config.yaml
n_experts: 80
router_score: "sigmoid"
normalize_top_k: false
balance_bias: false
norm: "rmsnorm"
tie_word_embeddings: true
train_tokens: 704600000
Below are experts of layer 8 (counted from 0) of a mixture-of-experts language model. Rows are named router (the router's row for the expert), gate (a neuron's input weights, with its number), up (a neuron's input weights, with its number) and show model dimensions 0-255. Each number is 128 + 32 x the weight over its row's rms, rounded and kept within 0 to 255.
After each expert's rows: a language model's description of what the expert responds to. This comes from a sample of Wikipedia text that the model never trained on.

# expert 30
router [176 183 124 124 120 117  84 108 135 112 127 216 100 144 127 106 122 158 127  94  71  88 117 118 106 154 131 121 177 174 130 112 104 102  87  62 135 144 137 120 104 107 166 180 146 122 156 165 124 130 149  97 105 117  97 133 135 106 128 135 100 127 153 179 133 125  73 139 101  66 102 209 157 127 103 129 119 148 199 144 153 156 105 129 142  76 112 129 142 101  98 142 118  98 124 106 145 146  91 122 115  94 127 137 137 122 140 141  77  64  85 144 107 205 168 123 110  84  62  86 170  80 174 157  77 111 126 178 153 107 128 139 138  68 113 128 167 122  82 132 131 116 134 114  95 163  97 138 100 130 162 121 114 149 139 124 143 111 152 117 184 180 180 149 110  96  69 148 130 126 146 133 140 164  75 112 157 131 108 177 108 149 190  81 135 116 191 135  61 116 135 134  79  72 122  80 142 104 163  94 177 182 153 130 108 132  56 154 159 167 122  84 137 130 151  24  93 100 116 171 124 138 131 138 155  94 183 208  93 148 117  92 120 141 101 105 153 129 130 106  81  82 167  68 197 143  95 159 128 165  98 144 160 119 100 124]
gate0 [159 108 155 142 167  97  89 117 123 165 214 214 161 178  76 115 174 151 113 128 103 136 157 105 145  91  91 108 117 107 134 115 174  92  97 180 108 128 132 137 131 169 139 143 135 141 129 137  58 125  96 126 179 139 107 151 119 116 151 163 105 239 129 137 163  80 121 120 137  90 187 150 126 136 127 123 153 162 105 120 129 128 171 117 114 145 164 120  51 131  95 134 129 106 173 118 152 158 111 178 199 150 165 145 113  61  69 133 111 128 129 133 118 133 151 149 141 109 104 148 143 144 131  87  71  68 130 141 204 130 146 125 188 102  63 116  95 117 112 140 169 122 105 174 143 119 117  94 155  74 116 101 172 104 145 128 146  98 110 153 101 114  98 186 142 145  92 110 123 158 132 119 123  99  75 191 145  96 190 172 113 177 116 108 148  83 183 126 119 153 146 139  74  96 169 128 146 150 173 169 163 128 161  93 162 105 137  70 162 125 159 131 147 186 154  80 122 125  98 129  80 153 107 139 141 100 143 118  73 143 132 151 114 155  92 126 161 136  66 122 110 139 177  74 128 154  52 110 120  76 159  83  73 116 136 178]
up0 [100 159 118 100 134 116 136 152 198 146 145 116 102 111 157 130 135 131  90 135 135 169 181 108 157 146  58 152 170 102  79 170 126 102 127  91  91 125 117 165 169 143 146 138 114 121  55 137 140 153 163  97  87 135 123 120 110 126  86 158 160 115 137 142 151  96 152 125 149 164 128  95 137  96 137 188 111 164 145 124  38  63 124 150  71 149 104 110 156 120 142 160  57  71 127 129 104 188 182 122 121 122 112  71 103 174 138 175 209 173 130 156 165 144 184 199  92 159  66  83 169 130 121 133 202 115 156  91 141 101 111  74 101 125 114 147 166 163 165 204 153 163  57 109 111 106 159 166 138  73 117  99 144 121 124 125 113 179  71 129  83 134 105 197 158 174 147 119 128 160  90 125  91 172 178 165 181 124 160  96 131 117 131 147 121 177 119 123 165 132  88 161 112 180 116  71 112 158 114 141 105 123 146 154 204 150  98 139 121 109 112  99 132  99 166 114 146 119 127 142 169 139 129 144  99  92  77 173 134  91 116 131 116  95 129 176 108 137 120 165 138 137 170 134 140 153 170 134 135 147 144  68 145 120  93 164]
It responds to: Single capital letters inside abbreviations, codes and word starts, such as S in FIPS, N in TN, letters of acronyms.

# expert 35
router [170 151 150  66 132 102 137 147 150  90 143 224 156 139  70  99 122 186 131 119  98 135 121 133 123 148 154 115 200 164 142  97 157  99 186  94 136 133 150 144 111 146 168 124 169 113 145  86  90  96 178 107  35  92 175 158 114  77 167 101 132 109  67 152 105 152  70 124 146 121 165 109 150 136  78 178 144  88 129  82  43 165 154 145 158 114  70 137  96 180  88 176 108  78 179 146 125 162  99 140 107 102 113 137 135 145  60 153  81 143 126 115 115 165 147 138  71  76  95 102 159  72 165 161 153 103 140 111 127  87  99 101 109 115 116 130 114 125 119 152 117 102 123 117 166 133  89 190  80 110  89 181 174 154 153  69 114 114  96 130 108 184 122 192 117 111  67 146 189 167 147 148 122 107 142 164 142 154 121 156 122 127 153 119 172  91 137 140 150 154 116 115  85 105 175 141 158 111 154  92 175 164 112 134 133  91 134 165 181 157  83 119 133 119 110 111 179 118 157 111 144 121  37 135 124 101 159 140 104 151 102 108  95 151  84 118 121 119 127  69  98 147 130 138 128 171 129 152 147  86 100  92 144 110  96 129]
gate1 [126 113 134 149 136 130 112 124 130 110 165 167 143 172 173 110 114 163  98 153 157 103 126 126 150 160 146 120 164 191 121 103  97 106 130 155 166 170 113 136  93  72 119 144  83  74 128  63 157  93 134 121 141 134 153 120 116  95 130 115 218 136  98  97 121 157 128 137 141  70  90 114  68 115 128  96  97 104 108  65 106 169 160 116 123 176 116 168 114 159 135 123 104 110 132  56 191  85  86  75 110 154 168 160 188 123 176 131 172  79  89 173 158 129 142 190  51 143  75 157 209 108 166 146  90 102 156 156 177 135 163 147 166 129 154 103 185 174 119 131 128 126 156 131 123 148 145 125 176 152 140 122 177 100 131 115 162 149 115 127  88 164 159 142  74 140 122 115 113 109 143 145 162 128 113 104 147 106 144 101 142 106 201 107 135 106  94  95 191 114 131 174 169 126  92 162 114  94 162 117 118 106 106  95 170 134 112  94 126 120  78 139 151  87 109 126 108 143 202 110 175 100 125 133  68 127 165 151 120 143  97  71 182  63  94 118 161 114 120 159  55 198 109 156  98 157  97  62  94  96 100 146 105 103 105 115]
up1 [132 147  91  78 160  89  68 136 109 111 142 122 166 145 152  70 150 123 159 100  71 150 146 131 163 122 146 147 162 146 113 136 132 150 155 132 137 116 115  98 127  99 170 155 151 154 121  98 187 140  88 174  75 153 110  71 182 174 126 130 136 109  74 103 166  66  64 182 129 166 126 152  76 172  93 112  97 160 121  82 139  78 135 144 130 134  90 149 137 126 119 138 130 114 156 107 120 168 155 141 102 142 129 180 188 159 125 142 133 103 169  86 121 171  77 160 132 175 105 164 125 142  94 122 150  96  97 107 174 132 125 143 183 158 106 111 114 131 155 104 140 142 109 135 101 109 187 118 123 145  42 186 153 153 119 105 120 194 144  90  75 151 162  68 136 142 127 170 133 169 116  86 136  99 122 170 155 116 134  76 116  78 153 136  99 133 160 110 204 152 106 126 121 115  89 129 127 169 124 155 163 136  72 119 140 208 123  99  81 176 151 114 115 112  78 165 169  92 186  73 105  92 105 191 122 104  95 151 148 120 126 166 137  97 101 113 186  75 140 103 130  80 144 172 103  75 195 107  86 102 109 189 144 174 114 174]
It responds to: Tokens in sportsperson career sections and tables, such as Senior career, Apps (Gls), club / years lines, loan, Youth.

# expert 7
router [203  94 183 130 195 100 145  95 113 135 129  93 120 166  75  79 110 153 134 154 134 102 166 144  96 161 145 115 145 130 126 184 136  97 163 150 159 120 147 143 111  95 161 138 125 137 130  83 106 153 139 130 127 114 117 165 109  90  84 118 119 155 118 166 133 103 130 146 127  79 124 153 152 118 121 176 167 151 109 125 184 185 127 144 180 143 120 122 127 116 112 129 162 116 122 155 112  92 145  89 115 130 139 128 133 137 130 140 102 158 129 148  97 165 163  48 116 169 122  62 188  94 164 112  83 132  98 109 153  98  98 186 165 137 108  59 108  73 177  77 188 102 122 163 136 134  16 186  73 127 141 121 143 119 157 125 139 137 143 142 145 211 141 123 118  91 110 164 117 163 123 135  73 116 117 138 188 134 134 115 121  92 102 123 169 127 166 140  93 101 152 129  92 110 174 134 139 106 200 130 195  87 122 114 130 107  90 170 147 201  75  97 159 205 137 107 137  80 112 161 160 151  56 138  86 104 141 112  96 102 162  89 130 145 144 121  90 111  74  79  73 148  96  59 142 174 118 142 186 122 102 125 127 136 139  68]
gate1 [103 139  97 105 136  80 136 108 109 131 169 108 104  76  78  51 146 139 136 143 124 146 122 113  73 106 103 117 144  98 183 131 158  97 165 112  70 110 148 150 135 121 100 137 103 143 129 118 100  46 128  85  99 159 125 150 118 138 121  80 145 148 101  84 112 106  89 150 156  74 132  85 167 149  87 132 159 130 129 132 197 132 155 148  82 127 135 113 129 164  63 118 168 153 121 134 150  90  97  75  44 152 122 103  94 149 126 131 157 105 169 163 104 175 159 168 122 113 115  97 191 144 156 162 175 189 114 143 156 113 111 141 188 145 122 103 106 113 138 163  99 125 194 111 174 135  72 132 128 122 102 123 123 157 159  98 127 162  90 107 125  78 124  93 134 114  98 108 131 134 151 147 151 162 149 122 144 102 171 163  99  80 101 136 175 149  97 122 130 101 184  97 128 151 125  80  96 120 145 119 141  84 157 148 186  96  85 128 144 132 150  54 211 175 159 161 123 135 104 187 207  62  64 105  81 160 110 115 126 123 105 109 204  95 118  70 121 151 165 167  87  91 118 164 171 136  96  73  74 168 159 147 135  94 135 146]
up1 [136 170 140 137 125 228 166 118  92 121 137 109 121 124 110 117 117 167  75  97 199  76 127 110 112 156 180 146 112 151 105 150  83 121 124  66 164 152 157  89 144  99 158 151 117 119 145 107 139  63 102 111 101  90 127 167 123 121 130 130 130 109  76 154 121 140 154 122 100 112 143 178  92  80 140 149 129 149  70 173  87 139 144  93 162 125 127 123 131 122 203 123 124 139 109 154  59 163  82 128 141 148 127  89 113 145 123 144  85 146 163  72  81 111  70  94 134  86 166 133 145 179 126 146 174 100 113  48 175 126 153 105  87 112 125  88 103 171 127 163 140 138 109 169  61 163  78 149 130 108 161 141 145  89  93 139  92 120 130  78 121 174 195 116  93 121  90  89 134  85 137 113 112  96 136 161  70 100  72 104 139 118 130  91 108 204 154 111 144 151 126 132 179  71 133 172 148 157 152 105 127 133  90 162 117 104 110 104 106 107 114 130 110 177  74 125 117  68 181  84 141 143 127 102 105  88 126 151 171 102 172  79 124 129 147 128  54 155 111 132 131 134 141 189 117  99 204 141 207  96 112 102 165 178  97 116]
It responds to: The word of after nouns (period of, Library of), and quantifiers such as more, less, many, several, some, few.

# expert 26
router [120 106 182 147 114  70 116 122 134 134 160 191  93 146 100 132 172 199 142  90 101 106 195 127  55 104 148 134  82 123 135 116 112  90 176  85 128 103 166  77  89  74 193 104 148 123 121 104 124  91 173  73 148  83 135 120  61 104  73  71 125 129 107 184  99  85  83 110 108  72 124 151 136 128 142 187 109 166 169  93 136 171 107 157 168 104  83 153  89 126 138 116 124  65 181  97 127 127 130 151  67 152 152 142 142 111 122 138 129 144 139 140 107 143 108 219 131 142  92  73 174  95 119 139 118 116  95 178  85 124  88 152 113  80 121 147 126 127 112 139 171 134 105 159 104 131  77 156  77 107  89 179  81 127 116 131  92  69 133 121 164 152 153 128 132 117  67 178 133 160 202 120 107 123  79 155  99 123 145 181  93  92 127 116 125 121 136 171 125 134 124 171 149 104 149 171 116 119 163  99 148 100 128 114 132 136  96 135 141 181 157 111 178 187 128  92 176  80 106 138 160 147 109 134 123 112  97 109 152 142  99 121 104 149 139  87 103  56  95 101  59 179 138  84 133 161 127 150 142 125 115  92 148 117 107  62]
gate1 [150 152  80 134  98 126 133 103 117  95 102 123 117 183  91 159  98 157 102 194 184 142 104 186 150 155 168 125 143 144 103 152 172 136  92  90  40 109 162 185  79 160 141 190  94 111 177  82 113 186 104 118 131 166 168 167 137 158 106  89  94 152 145 135 111 133  86 158  91 147 163 120 118 100 152  69 122 153 123  91  55 149  96 114 129 159 105 110 123  71 133 154 122 154 107 116  63 148 145 140 152  91 191  67  69 129 141 155 115 113 135 175 118 139 123 158 114 132 140 141 154  81 101 152 144  96  76 103 153 147  91 101 118 142 139 135 171  74 122 179 112 125  81 110  67 101 141 108 102 206 120 151 207 172 111 107 154 174  67  98 122 145  51 113 145 112  78 138 148 100 125 105 112 191 152 100 112 116 150  97 159 172  88 160 114 155 142 108 139 146 163 153 161 105  99  89 108 167 123 105 114 139 119 112  88 136 134  97  94  84 111 180 160 129 122  91  50 180 107 131 122 137 121 138 133 141 146 156 119 120  92 170 124 187 128 155 118  67 128 146  60 177 158 135 126  95 132 130 115 112  78 105 146 106 128  69]
up1 [154 127 111 181 166 192 162  84 167  39  58  98  49 165  88  81 154 107 173 100 122 133 107 199 123  95 154 101 139 130 150 144  69 151 117 136 180 171 131 151 133 164 151 105 119 110 141  92  81 172 177 124 114 141 161 100  94 112 159 128 161 100 163 132 135  96 171 153 161 127 109 118 158  74  84  98 140 151 136 141 139 107  82  94  84 145 166 138 124 119 144 143 106  76 138  34 115 135 122 134 163 102 105  88 152  89  61 160  81 170 104 173 138  68 122 154 126 150 124 134 112 135 136 176 118  65 125 150 153 169 123 125 127  93 137 119 175  95 110 179  87 201 103 110 154 113 185 119 158 128  69 157 104 149  94 125 116 131 107  92 110 137 118 120 133 106 169 147 109 139 105 171 144 171  57 125 135 110 108 103 110 117 141 187 115  83  92 177  80 185 117 139  96 140  83 157 116 108 123 117 143 120 120  88 121  54 109 142 102 141 121 119 174  60  85 124 148  99 105 147 146 141 108 140  82 134  58 125 101 120 167 157 123 127 149 130 135 102 142  50 137 177 152 151 103 121 107  71 104 133  93  85 122 176 139 114]
It responds to: Main verbs right after a subject pronoun or name in biographical or plot narration, such as was, became, took, found, won.

# expert 54
router [153  85 127  76 124  96 103  83 108 115 156 180  82 149  72  67 155 209 128 130 108 121 160 121  88 197 151 111 105 109 151 117 127 135 182  61 160 132 122  93  69  89 144 149 156 138 165 107 109 117 194 138 154 155 146  83 134 105 155 124 153 111 151 163 134 171  96 121  91  77 138 119  89 132 106 112 126 127 152 131 127 175  94 107 147  56  96 137 134 132 185 192 149 105 160 134 131 101 115 134  97 137  91 134 129  89 150 181 127 110 145 138  80 179 168 131 104 153 125 144 133 179 146 131  66 100 126 101 120 165 141 105 135 129 150  53 153  89 118 123 180 148 146 115 140  89  97 170 105  95  98 119 181  98 135 191 140 100 105 115 126 158 114 161 136  39 115 144 164 122 182 111  91 101 147 170 158 168 170 119  92 138 158  36 128 109 101 175 110 177 150 167 109 115 167 107 146 120 149 137 152 107 143 109 183  70 104 102 201 165 121 165 129 167  62 117 130  82 100 163 154 158 135 125 147  90 137 172 117 177 122  90 134 110  92  96 144 136  89  35  60 122 129  97 113 130 147 124 134 145  77 142 141 122 121 126]
gate0 [151  92  73 116 117 174 135 156 152 167 129 167 159 166 145 142 136 123  82 175 109 121 201 148 108 152 149 158 161  99 160  73 130 150 163 177  94 120 142 137 152 160 122 130 162 172 101 123 103 129 179 157 111 161  71 112 103 107 149 134  43 126 116 118 126 175 173 100 144 132 131 155 135  92  76 191 108 159 156 181 126 119 121 132 112 131 158  94 160 119 160 175 129 125 160 148 149 103  36  78 160 179 114 108 115 130 116 147 134 157 164 137 115 161 127 129  52 146 138  59 154 149 111 132 137 124 101 124 134  56 127  47  97 104  71 155 129 142 146 147 133 178 158  75 168  89 114 111  79 105 107  93  97 147 143 133 102 129 112 113 130 110 110 123 122 140 111 172 119 177 167 144 111 121 118 160  97  95 173 137 127 127 105  84 198 115  86 173 145 203 130  98 131 164 201 142 151 145 126 125 131 109 161 133 123  58 110 118 147 155 184 129 162 151 197  95 166  87 103 144 215 108 131 116 133  82  79 153 139 166  96 169 171 154 149 174 131 152 144  74 162 133 118  80  92 151 110 164 203 128 112  92 142 138 138 162]
up0 [178 117 175 127 114 153  95 116 146 142  91 138 148 110 109  81  76 115  73  49  86 122 120 162 151 123 119 144 121 128 146 175 125  97 166 138 110 131 138 129 187 140 131  68 110  75  88 133  80 123 139 101 136 106 113 149  53 117 108 105 108 156 130 118  68  98 165  84 188 189 140 169 142 121 140 132 147 180 140 133 112 136  89 137 113 163 120  75  97  71 112 140 111 126 212 112  97 120 162 131 135 144 141 119 125  78  82 138 136  44  40 151  52 104 159 126 151 178 151 146 111  90 157 210  97 134 108  59 123 121 101 154 155  98 165 151  80 106  96 173 144 166 123 149 155 124 170 152 111 151 129  89  90 110  96  92  99 101 132 150 136 126 148 112 134 131 177 166 143 124 153 164 100 175 144 144 125 132 122 163 123  53  74 127 183 140 113 130 148 144 150 146 154 143  89 152 115 144 151  97 178 102 121 112 125 151  68 101 118 112 152 185 170 138 161 146 172  58 188 127  63  82  88  89 144  83 165 157 111 101 185 106 173 151 124 174 131 132  94 122 143 118 155 136 152 130 114 122 155 151 152  88  69 116 120 160]
It responds to: Tennis draw and results text, such as country codes AUS and GER, scores like 6–3, table pipes, and "lost to" or "in the final".

# expert 0
router [220 103 151  95 121  91  87 112 166 182 137 188  75 162  95  78 143 143 165 130 135  89 120 136 102 125 165 121 151 148 112 182 140 144 121 126  90 106 169 116 139  75 145 162 138 107 119 121  90 134 123  63 121  86 130 162 102 100 140 159 129 122 138 177 109 124  60  97 134 159 111 194 150 135  78 138 125 138 125 135 150 147 131 102  91 139  98 138 143 162 121 145 119 124  52 136 126  90 136 145 147  93 120 113  98  91 127 138 130 173 114  69 115 136 114 123 127 120  96  80 148  83 147 132  92 102 141 127 139  95 132 161 100 116  82  87 173 123 123 157 117 142 104  85 114 180  99 140 120 109  69 151 111 130 121 116  99  87 140 125 120 172 140 156 146  62  85 175  87 141 162 110 108 115 107 148 156 205 135 141 153 120 178  98 122 160 165 148 111  94 137 139  60  96 127  82 188  63 177 126 217 185 119 117 127  85 143 130 163 145 141  88 142 145 108  28 119  82 131 183 148 122  73 142 110  87 155 196 123  99 141  76 154 172 152  91  95 146 113 101  45 128 135  79 192 180 134 148 175 105  76 130 105 118 147  94]
gate0 [139  92 114 131 201 107 112 106 127 143 156 143 163  69 134  91 144 102 200  99 250 148 166 129  86 143 113 133  79 117 133 128 103 152 151 132 106  67  83 140  75 137 127 158  78 179 151 165 135 129  61 166 103 101 136 122 157 120 134 131 118  73 152  84 100 149 154  87  96 146  99 183  83 190  67 137 125 178 122  42 155 124 118 111 109  71 157 138 129 133  81 129 144 195 103 144 142 152 183 121 145 191 132 110  85  90 119 110  88 131  95  84 127 180  79 131 111 140 154 125 128 143 124 139 119 144 102 103 152 140 146 124 127 122 130 161 161 112 113 113  96 143 129 111 156  61 150 171 131  95 144 140  79 132 118 148 140  99 155 136 141 102 138 110 136 188  81 177 118 153 146 112 103 165 109 118 152 142 146 172 110 182  80 118 192 119 127 152 129 119  91 131 109 160 104 196 136 193  83 161 151  63 169  54 124 129 127 161 141 115 123 149  95 123 156 138 128  96 205 131 106 121  98  74 110 134 192 159  48  89  95 108 103 103 124 131 152 160 132 149 155 102 148 141 155 115  97 118 107 109 177 124 166 120 178 147]
up0 [ 95 143 137 120  72 179 109  49 123 147 113  98  78 141  94 145 121 163  91  78  86 121  73 199 125 130 111 146 156 147 119  98 150 154 103 149 144 121 129 106 143 110 124 141 137  54 159 128 120 167 167  26 157 130  40 142 111 145  99 113 166 193 140 149 164 148 132 110 132  85 203 118 165 127 114 168 118 131 108 148 102 108 135 122 161 160 122 149 125  89 190 148 172 105  93 100 113  64 138  63 117  94 169 125 140 181 118 145 155 105 143 191 153  54  91 129 168 124 107 147 140  83 125 130 112 155 122  76 102 107 128  92 123  85 141 100 111 122 121 136 160 134 155 123  87 125 125 107 145 142 109 151 163  97 178 103 134 202 117  89 176 142 146 148 136 102 112  99 107  65 166  63 109 128 103 201 119  98  90 126 103  78 139 144 155 121 140 155 121  97 166 153 172 127 157 112 163  89 155 129  86 208 113 176 118 136 126  98 109  79 175  88 166  75  71 148 157 139  83 137 121 159 181 150 154 178  92 107 130 177 150 161 100  95 113  99 109 121 164 134 102 162 147 135 144 168 139 154 139 110 121 177 137 108  78 116]
It responds to: Single capital letters and Roman numerals starting a word or sentence, such as A in Class A or Army Group A, I, II, B.

# expert 15
router [173 150 154  76  76 102 155 156 155 125 155 143 135 155  82  84 185 148 116 156 206  92 132  91 107 143 173 115 118 174 130 126 111  82  96 182 158 102 155 130  78 106 127 162 170 158  90 120 128 135 160  96 147 105 150 185 144  77 106 103 124 180 127 175 138 100 114  88  58 113 135 129 101 158 139 159  93 115 173 111 137 111 112 120 142 106  82 116 130 117 101 191 139  96 134 110 159 112 147  57 112  91 141 126 117  85 159 120 102 117 137  87 123 148 150  75  81 108  94 105 152 115 147 126 163 131 160 135 117 116 116 141 126  88 155  91 149  85 149 124 219  83 142 118  99 112  88 121  73  80 142 187  95 130 151 147  74  85 135 139 139 186 152  70 119 102 148 196 143 125 179 113 170 143 122  85 185 169 140 124 112 110 159 115 134  99 171 165  88 159 138 163 141  32  98 184 144  77 112 132 151 132 175 119 188 152 133  82 178 157 143 167 100 163 142 144 161 101 127 129 155 170  92 120 149 166 105 122 109 193 113 145  98 199 146 103 160  99  96  72 151 159 144  99 133 162 124 190 130 142 130 116 164 180 111  88]
gate0 [ 93 112 116  98 170 117 140 136 103 188 159 119 141 151 125 117 137 128 108 133 104  54 183 139 148 169 110  95 102 139 177 112 134 144 151 158 139 155 222 156 167 130 104 109 111 141 151 161 131  55 132  95 136 116  99 103 144 141 141 169  87 178 119 158 137  62 145  62 122 100 161 123 132  92 170 140 163 153  93 103 142 131 160 102 132 124 125  96 119  99 100  86 129 152  83 129 128 107 183 141 124  90  90  97 218 146 135 147 170  75 177 103  96  90 158 165 127 127 131 126 177 138 208 142 153 120 176 163 192 119 137 120 160 137  87 152  99  50  95  92 107  86 143 107 114 122 143 194 106 143 167  81 142 131 141 116 123 149 140 114 150 213 102  81  71 123 179 126  99 130 137 165 160 124 142 141 101 107 141 150 166 149 159  75  69 189  95 125  75  88 113 164 138  95 168 134 153 186 120  94 116 134 175 154 149  62 174 147  70 127 154  93 146  97  54 109  89 138 153 134 134 128 129  87 141 111  79 144 124 201 135 149 134 105 101 116 176 119 120 103  79  89 170 112 131 127 150 147 104 119 140 136  60 141 137 123]
up0 [132 111 129 147 158 157 137 176  87 157 148  98 108 155 175 116 114 184  80 129 158  97 177 125 129 132 109  52  48 101  92  97 109 125 151 158 129 167 189  89 103 137 111 106 121 195 137 125 128 103 141 125 141 136 125 108 187 101 178 130  22 142 113 164 155 148 150  80  76  77  91 167 179 150 120 202 125 160  73 166  82 150 183 168  85 153  80 114 130 135 163 144 159 148  93 108 134 132 184  85 138 126 140 132  93  70 159 138 133 114 166 135 144 121 103 169 126 139 163 150  86 116  75 139 111 167 107 100 131  86 137  78 168 129 109 154  87  88  58 133 120 128 134 128  89  88 135 163  88 142 160 100 101 109 147  99 109 144  86 135 164 135 101 129  85 131 137 123 124 105 108 137  59 148 119 118 142  89 134 106 150 160 181 152 113 118  98 134 109  85 154 118 139 129  92 171 148 109 111 105 139 108 142 108 137 166 123 164  53 116 151  82 115 150  93 179  89 139 145 185 148 102 141  90  64 147 147 153  63  93 117 126 154 139  97 160 135 138 117  93 175 149 160  70  92  77 238 169 141 116 113 119 143 139 158 117]
It responds to: The -ing suffix and whole gerunds or participles, such as Trying, reaching, playing, making, plus the particles up, out and down.

# expert 31
router [179 118 156 147 118  71 143 123 181 148 131 132  62 140 175 118 114 181 183 117 132  95 127  81 125 150 139 132 115 156 140 146 114 126 193  34 163 132 136 123  82  31 117 138 127  91  99 132 118 148 208  67 130 142 109  97 136  97  52 107 133 126 102 147  99 152 122 124 144 131 111 170 157 178 192 130  91 126 211 131 105 148 160 105 134 135 119 155 145 151 148 130 145 140 143 113 135 103 156 128 119 125 146 184 130 112 162 181  78 109 112 113  83 227 124 114 130  77  82  86 147 136 168 115 100 127 147 120 117 139 103  99 135 127 102 148 150 118  99  78 118 154 146 129 101 140  95 169 131 130 105 126  90 102 146 106 129 155 120 162 159 175 161 159 133 129 102 192 180 104 144 115  99 152 145 142 182 146 144 137 154 137 183 112 119  87 144  93 137 113 112 141 156  72  91  95 145 128 122 117 161 196 136 106  87 100 102 139 150 128  87  63 151 186 111  93 137  91 150 212 144 130 117 183  65 129 162 135 101 181  95  29  53 158 130 103 101 108  97  82 131 100 131 105 132 142 109 126 107 117  85 110 172 139  76 109]
gate0 [153 142 157  67  83 112 133 139 150 181  86 167  85 147 119 155 193 103  81 111  44 134 178 170 121 151 127 143 123 177 102 176 121 166 107 105  79 136  75 127 124 151 111 152 127 105 141 185 135 121  76 138 126 111 118 191 124 163 131  88 112 185 115 145 147 125 142 164  74 184 127 123 159 127 141 130 102 100 161 128 103  79 161 110  86 141 100 120 148  97 118 186 132  60 127 110  96 155  83 143  99 133 104 102 125 143 104 168  99 195 168 163 144 104  20  64 166  92 162 163 103  71 128  98  99 135 145  74 180 185 125 110 103 140 106  84  96 132 136 123 156 179 151 189 129 132  85 202 191 155 162 155 182 106  88 119 169 113 111 100 115 135 119 168  84  50  55  90 151 142 118  88 121  61 167 128 170 130 154 139 102 161 172 100 113 138  85 149 102 155 101 107 130 128 129 133  46 116 101 123 151 157 101 133 147 142 134 166 106  92 119 115 139  78 154 124  95 124 113 144 136 130 110  96 108  79 161 135  86 147 132  94 117 115 158  93 118 143 161 152 100 132 162 134 141 105 112 139 143 132 136 100  98 119 169 109]
up0 [134  89 187 135  84  98 146  75 201 137 135 130 125 115 117 157 183 110 157 147  64 116 133 155  95  94 143 161 105 189  77 178 107 109 106 163 137 158 120 130  91 118 115 139 165 156 129 125 177 151 112 125  74 107 154 159 212 154  95  99 100 124 195  95 159 139 135 122 144 158 172 138 154 109 149 128 108 134 113 176 105 146 130 178 114  90 171 142 149 157  83 146 172  83 116 147 123 120 138 164 113 161 160  98 168 175 134 164 121 152 127  99  88  92 129  52 140 161 124 139 114 139  70  95 185 101 157 204  94  86  79 134 151 122 122 132 111 141 123 136 158 190 101 173 111 136 111 128 115 186 116 170 109 138  65 193 130  84 146  83 111 101 130  97  53  71  60 143 177 159 143 158 118 184 138 102 171 131 145 141 137 132 186  50  96 111 113  97 119 183 134 109 142 145 155 112 122  84 138 157 126 181  51 118 154 127 172 118  93  89 135 146 146 124 129 200 127 116 149 128 101 168  70 119 124 103 138 123 106 142 182 126 159 160 176 150 115 160 139 120 139 133 100 113 152  61 125 148 112 146 149 147 126  88 158  80]
It responds to: Romance articles and particles like de, la, La, Le, del, du, and pieces of foreign names and titles.

# expert 19
router [192 115 158 110 140  59 102 112 149  92 196 152  78 174 112 110 122 212 148 139 156 139 163 100  66 120 135 137 109 111 122 120 101 124 141  95 159  95 146  87 104 108 176 137 142 103 109 116 125  91 173  74 139  92 140 128  82 119 125  64 126 116 117 208 109 144  63 106 103 100 132 166 115 134 109 156 141 100 182  92 121 190  92 146  93  96  87 125 139 154 141 169  94 123 190 168 159 109 120 140  87 140 134 146 158 120 103 121 140 145  76 127 115 141 150  63 143 126 122  98 134 126 134 128 131 149 104 181  90  98  66 128  91 103 139  93 158  83 130 158 156 131 109 194 123 104  66 167 102 117  69 170  98  88 106 114 130 133 142 140 140 184 127 109 153  91 108 169 196 158 163 145  98 112  98 140 158 118 177 189 112 112 162 124 120  93 172 115  77 137 149 135 110  63 153 125 123 106 110  80 201 113 141 113 129 171 177 157 145 141 130  90 161 171  96 120 189  45 126 150 141  98  70 151  93  92 114 173 125 143 147  83 123 174 121 103 132  97  66  97  83  94 135 100 130 177 126 140 106 140  64 103 142 149 144  74]
gate1 [133 141 108 138 134 108  79  82  94 130  90 146  82 183 120 140 184 113 129 105 156 205 170  92 166 107 160 147 106 176  72 146 145 118 196 105 165 102 128 120 130 113 162 135 145  91 102 145 169  94 100 103 122 130 130 138 145 116  53 183 169  91 108 123 192 158  95  99  99 103 147 123  93 155  75 219 125 190 155 138  81 103 145 153 118 130  95 143 122  91  99 132 151 154 127 112  67  93 156 103 122 114 110 170 163 101 105 160 148 117 142 105 156 159 128 182 126  61 113 155 170 112  97 152 113 150 195  92 162  74 163 170 141 160 123  99  71 145 121 167 158 110 134  79  39 143 150 101 113 153 129 106  76 125 129  86 130 114 132 142 112 131 121 153 144  51  98 158 167 142 159 167  90 125 160 139 170 129 112 170 128 133 114  87 153 160 131 100 129 140  92  48  89 152 100 130 151  65 143  95 165 172 128 145 130  98  59 137 149 185 144  95 141 110 127 124 152 106 114  64 136 164 105 116 146  98 174 114 138  99  48  91 107 135 123 145 114 102 115 113 132 137 160  74 156 206 116  85  83  94 118 114 112 147 122 123]
up1 [208 126 122 165 155 113 138 146 155 130 124 146  78 109 101  43 128 159 137 137 131 121  98 161 151 147 145 114  88 129 147 148 126  91 164 168 182 141 156  87 140 116  71  88 158 139 106 194 141  85 131 183 165  94 101 142  81 112 180  77 174 127 189 116  94  89 145 115 129  77 123 140 125 178 133 131 121  90  65 132 128  97 110 135  95 161 101 139 158 181 105 115 100  68 109 150  71 144 165 152 158 131  93 111 156 132 126 132  93 156 194 107 121 121 186  91  88 169  99 116 109 140 149 156 111 125 140 170  68 124 164 138 131  91 158 176 133 172 152 200 176  90 135 125 134  70 126 114 195  77 131 137 138 134 150 203 137 151  76 103 179 175  87  94 111 142 176  65 141  91 129  72 126  73  72  99 131 134 136 130  82 119 161 138 128  91  48 123 104  91 130 141 174 100 150 115 130 103 103 133 114 128 113 187 124 119 109 112 122 105 123 150 164 118 155 115 198 134 164 138 113 190 156 164 120 121 102 138 101 125 112 131 101 107  52 102  41 119 119 137 135 144 110 125 131  82 101 128  63 136 141 157  98 124 147 143]
It responds to: Words right after a verb or auxiliary, such as place in took place, or verbs like consists, lies, refers, exists; also table pipes.